config.toml
num_hidden_layers = 10
hidden_size = 512
n_experts = 8
experts_per_token = 1
d_expert = 272
d_shared_expert = 0
hidden_act = "geglu"
moe_layers = [1, 2, 3, 4, 5, 6, 7, 8, 9]
router_score = "sigmoid"
normalize_top_k = false
routed_scale = 2.0
balance_loss = 0.000177
balance_bias = true
scale_expert_input = true
init_std_router = 0.0117
lr_router = 0.00101
vocab_size = 4666
norm = "rmsnorm"
norm_eps = 1e-05
tie_word_embeddings = true
optimizer = "soap_variant"
learning_rate = 0.00545
beta1 = 0.95
beta2 = 0.99
max_grad_norm = 1.0
batch_tokens = 131072
max_seq_len = 1024
train_tokens = 406600000
max_steps = 3103
dataset = "wikipedia_en"
Below are experts of layer 4 (counted from 0) of a mixture-of-experts language model. Rows are named router (the router's row for the expert), gate (a neuron's input weights, with its number), up (a neuron's input weights, with its number) and show model dimensions 0-255. Each number is 128 + 24 x the weight over its row's rms, rounded and kept within 0 to 255. Numbers have three digits each.
Before each expert's rows: "mostly gets" lists some tokens that are sent to it at least half of the time; "comes after" lists some tokens at least twice as common just before its tokens as in all text. This comes from a sample of Wikipedia text that the model never trained on. Tokens count by the router's weight.

# expert 0
mostly gets: " –", "-", " —", " -", "/", " /"
comes after: "\n", ")\n", "1", ";\n", "-", ".\n"
router:082142118187081153137134122112092100124132153134127162141126080120152072123114142122096146131147109121112173116145106126146137107135120152133142110129107130122085131152081116142118135125092141159147119123110094115127144093073149150112104125118150138164143107120141122134146090144094139088162133132123111094124167137131169109078131119114107119106121103084160117135123122131117116134131121122123091149143118133106132143120128156098091146133110155106127119132153119155139092144127136154104111160154130103166130118107127165105108145170157106157104141084110087164168072117151162116101112146097159128132155152126109123112107131126085063106116168106090127125152107086137128161185111092159140136130149166149098126148105106131107142118107132143175082084139105143118119114085155
gate0:126109151159093120141119107137148132137114154112117152136133163101118104106114102094151129182124134147123116127174133141140123118109152094127087097158149124112098128125120116101106182124123122129090117127087112173110113124099146115162128138151132152147134133154099109165127107133135098089161123122132158126120133131123171142111138104110145086143125136100126124082152137101138123125112094163138132144102155128151144163161109110146114162118138127117105153084136102114115078148109122146132176128144122087110125138141119115067133102127085137157165107166109115099119108152076114125128141070142171135159122126108107104076113117154154116096131126094143112101137126110133081149147124156113090149142124151119145130108207165104124132115108131088149132079097146079107156091152122
up0:127106120140125121113129142141168113136110138129124119163121141109085165121096139104120148128122136124103102110141149139146124083132127107093109162154154100152185138127108150106139115119094151160110141138107111145127120094111119106090090162138118128158163098133091177131120139173104088156152138106166105181135112124120156120112162130137118098092087089131160128159130120101105114139154121148137131123119134137052132147167120115127136134187116114131131180133117112148147128186107155095112113136144161115115114152097097111135151100127166131183152081136134122126106120114153104088164133111154081114163141129133153063161092103113208170145152169145085130137131145114164174139136116099162139121112136091148155131115151140115090124128154104132111172111066137143118118088111111
gate1:140116139118120111089144116137156129220113130122091141137123104149118099154161081120124140143105103086108117136067079091096148125175088116113084118164117121130149128166112122149171122141154169060158163133132150142090118089148125130124132122151089161117135139098093115151088151097121115165138111125132157129132118085122097147122113092097145132128127123114109161123110121103137150170126144150064145133119122112080120134139201159155170134120136141103137109120119099147132114090110119140133093087192142164143143120113158147119109111135126090114146121135090146126145127127131139124146142137127132129163127152120118129124114114163134119117161102141122139141145143140174110120132131180110134149137126128094116138144105166085131099155104122138103115144145056130107130131119117
up1:138114141115139106104119154126109113112110104124148108132151117109102134165108134142119123189079151127111181124119096159160130163129166135131145155103113141126133135114125067138119107088114110113140155107135131146154126190167126142090116117174156105115126126153124159117133108136110120161070114119139134142202144113154117138108141161117147085105160133178117088111090119108112148111077164123145097137135146113125113107120124108140106108086127124176174145122149159135165135137135141119183180152115137151148149160132155145194147131126131121091136160081123118095124139153149118121106121121117130124140154178119150084099150106121104141139149099094133144144141122160097068162125151058141118181157098106123121132093117130164133111131126123085093133121077156102153120123152115

# expert 7
mostly gets: "==", " c", " fl", " had", " B", " C"
comes after: " ", " |", " |\n", ";", "|", ".\n\n"
router:090100101171141091138129110082090147115134135156163132124140133125158143132108155134112165132138135100132188102081116145157163103140106131118127110141124153155156092131100150109081132107099126176147147109100096100150120089141125153121136130136124106125138141132137101073122130158150097107169130105126109134127114141168122156124111109062147141107094131106126128151111160084079103123118142107092076112094113158131128142139109143109104077116147129094171106120129196100152107120114144139129127117163136126139105099113115141129106129118125127139097083107153100141113132138151133125126136158116146124125112127165122129089131137102153084129147109110123127137114140120134174078165150132154118132152116091150167153091078145111141110139096129161180085136129115122106074091096139
gate0:114118119132154137160133135116126123107071149125074135142123191122100110137181127135139129132100125136106142165126143125174120133129112097116146186132118130147111131125148133116122107136113123134114129154107137143139104082107120121166114117115083125127100071164130122126114119115127110174141117116116152112115099106122126078097146134146117157122142133088110116100091158104130151151097077136119160122104155132125104104156137108179139151132141132137099128153180127173166148130117127097173165137151156179114132172164102140114127152153114138096123104176152082127162095153106133170110135140114128173104139136155146126156182171124143114140151115112152104117111103080129143123202209119093165095098090155134141109170121158130135128174112134161137097130168120144147102156116160
up0:123134119100145118137127128139133123134121142079137170160124107193061128125121115153151127145108149102105098146167104152140130079134119128112109122157142103164120112075088121151137117155133132113108139124173150159127151160109149160119103127090111129087135135126082128050142116169150139116123149111104114157112146095157117138107109123110133144120139066152127129110142134136122140132093137134145118131143116102136166145099141072103149112155102163147124125106110166134102164143147128147098132144145131121130129116100141122143059136125113170151129098112126104108121133142117134132139125146166154108111139143107127140131108130088127123136116122101108109144125135155139142124103087107151097168123172088142150151071188116186120083066161114137137117115086131129086107125166151
gate1:146176142143141166100126123150118161109100107150153132125075138113155108112092116140132114116106114093127117114120145099160109124135087122120156154148124125139175122095137099131136103098163159119141120134134165145159101141149074087138164147106114146149127060134117097116093080115157125115133084164118126137169137141164170140139093194125095154110126131156114115103106105136087129124132138144135104139122116134102166103132130113130107105153127140098119125122096135148149081130137123155118133097156137135129109166149102146142094114162131153091103129173134130152140115132114158152145137187127136145153120118125080149149078130121148131138123118172145116106123167107134104152126090170194108123130141099117130162155131156110128089142116159110124132095137151118145103142182135
up1:142106118083101120112140158129109165117126103132163087115115141122153170119102108130114133141134134134132078136134124109136122092145093081119155112115132134112096121124097102129133130099124145146127146109149113146123115138152101138119131135138155149162124142158151154122120087146178144159145105104168150083163164133098200158112103103145136145130112120112116126126129126135157147124173175128139085156152111122110165119134084114120122088142114155096111121150141127112109134057126150140099098124125124127124130130151155131109114097111115154122162160112120172100150132094131096089108163224140143120131130123115126122166122140109154085125103144106123121082153095131163144136111156156085128107110144091148097124124143083141093079110103135108134142122142123117149106118138162

# expert 5
mostly gets: " ITA", "/a", " CA", "0", "OR", " JP"
comes after: "0", " D", "9", " O", " K", " T"
router:117120106168152130130166094103096098115124125125138160107119067151154110162083131111091157164158078111124159122112092137154164129138099180167169155138142121146110111151109162121086121107131160136115107101105097101135154107142089134144108124112129117155104085102163108125121119130126141116158139146130153105127140146174123145109149120101096114100114129108173126117128076127106115072135109092101105114146157125095125131114096106132090153141140139084154105102136134127126106138076125126118132122134114121130158102138134154089104123144137095155103144130121149165143079119129100141160115176050132124167112130114090106082143145147128119098122135114102131162132131135161086157160135087135087152119114125114138128123124154156078105122121135152129106131153117126155106080094144
gate0:110146112098104110139149134095114135179134169168167131108170106143113134131141102160142101118151147100131098111131125135128119182102115079054122140142121127152121121147157112118122154108117160152101086109088129135178169158155099147134127149093089162118151102109102154120133129121153097130124125132128117126146099147094085089162102115116125134137126110125121115159135156147158111147149132129174138120125114067130095115148117139102134103140105092130157146115131118105150112142105124139143125150095114131139135138132111146165134156088126111108117130157088144120117108155134076136114109085109094155133134113138143118134127077148128127109115108136133131156107111085121139134178129153137165142143105099098138109123165102105160142164133113125117079133104122140163121132093128
up0:165167156125156115152142115124152173167128099117137134167088154148135069150110129089198098130145124130152122160134114090145119146107108184176136070167157151116175147112157110161115183144149130106140124107124118093114123130109110155118130118151095126132101116132123128133114150150132109116109125140135143105141134152120114200141192151109114113156132079114128089100126121141120109138094118133113135119102119148143151129137126117141152106145165081117118101134139133192118145182142138103160070152151129138086129168154129141152131119165151117121122135103146110128102175113189172125136134164119142120137127132132109173111163149105101178123139105112083133145110101143100160139100125182145159110094160152145128124111091133121149105100103107122098115100152134116093151107142087
gate1:126138131067119113111153108120091094121064165083124142146068120150100103185161132122148105119075128139150155158168122155121147127137122111109128113124151136097110119117111119095126120149107101103111149118086138100152161135113126126082138150126104131145113098118125069176128153100175108108096135148111100116138127133086154150100139135140131119130157117132095138123122152109151191158109124130093123122130147120158129088124108138127149185126066132096139098119130127102151184095127139137114119112130130126126158101150172159148116106111129092176152149130148158126124125126123099097122173114110125134118163144196088151128130155115115138150161146119069142133158076171131129151137142143117141161158130124153124109114129146094146135130136108141129079108132125112147136123132119
up1:126091115167110122133147105121111143126159140123089130148129098119090148109123126129096141095081072121131084137104122134121155103149117129140108130136131101131117123135149139137129142135146100149161107130116124121152163108136098098087145157130168123106093119156115156125131155144105147181149121125117107111144191120141098127130115164129124184120142140148142153122114161145123126104083157113151139138162082113144112113118159115153160118116130147111097133144159145133159116093129138108117159145177124142165173179133083142128101114115140096131122098142119094096155168111106149124152135086106134169095111082110104114114141158179142127108093150142154148138126138116102117160154128109139137152110144103139107134147123151171148156106146170115101134141149155185108148106139124

# expert 1
mostly gets: " \"", " ex", " pro", " University", " school", " ch"
comes after: " the", " a", " The", " an", "'s", " his"
router:063116116166106139108122117095108076125089101145149143111140098141145127158118137107101146137143110114128171145127089111145145103130111134141170164119133124128115122186084155101086109143098150179173136114113091088170157079135093155149088130125145120165144126110117110111131155130124136152150093111130108103122130139147153111132146102104132137113134143108131096147135109095107107132106104106116116160129129122100146156119093123145113130126143144088151086095125117165112125136087131142133121131142136109153141114108125133102146124123139086166076150121086140150138067094129137149134129114107128102127124134101105095122155145138152118120125145119072151162144132123183139154154100094152092161155135132116181160119127131148105117139116138115159081107126109153158104116125147
gate0:109122128134112116124145111117102115143135126126119113115128117144122105119086124181120055157135138158126135133120127118117095147093102137152161136135161146144144153166110107117053125129084126087142146105100170119190136144128096130111144161121133114134124095084144166084166146129132126141136143106116130065092141095095084178179159186113190113150127093058119135167130106116141129079097138081085149125128095143143141153129102138110175129079110121134157113122143121150149144130113121164149140139190123096135122119114106093167131084124146158098119138116118154136092111161151105175145135121111129120120109145153142103121124158094171110104138121130163147152119121119112147090107151138171139124153143121148170114135136151114150153115126118181100162143160122159157114127123108
up0:146166154122121105111140142121151123138102113095141125157133133128103150120124107104094141156093131103158145103150075125116107144128144098082162120137134154120082117109127148140135109169123133127150160109146119168110128113150104136125174142133135126081094134100149135108100115091096153064092145103131135132120155106074092103148132159139135146133154130106124166094115096115122124158111164121158110117096131122127135144128136082111113095124120130104112117158133133123137121107178146141069169129137145113187188114161155140137158171105153135116120127137080110123204161153120155155120106140140132156150134120132106138098168146126136182131142166130114124114135127128135120113154132136150167101106081139155113138148144134090149151134135096113150105131111081135117153160135168
gate1:140119128096108170102115133187128133139137138102102139126155137096131126185117133121172103115131135129140133125130118117116132121169144124062084113137140141095119113148151135146143139144135164128136149138145144120161129157154110172132151092107114176114108180131132132093174117109110124152140129130146093136143164147171153162144116101154118136152128118114156128137105138069135132113102136106110125144096061087143123094165110164116160078108122105094137146136129122095098119140166112139168093122087151149127133142165115139130111125127154125167140075112124146140140124133125095116120122125089122150155109085160116130120103155153122161125123143177163096115139136129098116110148150144178159153109052139131141189129098137153156135146168120150149123107143097104081154126116147
up1:138133152137092136182073133122147135087166137126120164109128121099093124130058135117119118098173153136167087103118101156104124120128107116135124134106149150101093104110117141124129120147116160172115114118142128143101130106109139201123085154128177079122129138161129153151136164165095142137109126112158129117116117099129146111138151130104114132126104116131116116136163140124123134094129120163122135100135153090098117111093162110088122145147120134178084125135085192116123144157107128144036145156153143094133096139128145076089131102102104116102146160121096136115124118121159082144119126144142107160144142121121154137161127151119135104128076130162113131124143128123137184118127148089126134108124118164165126110116099116108139100117118133105122151105148153128154117149125131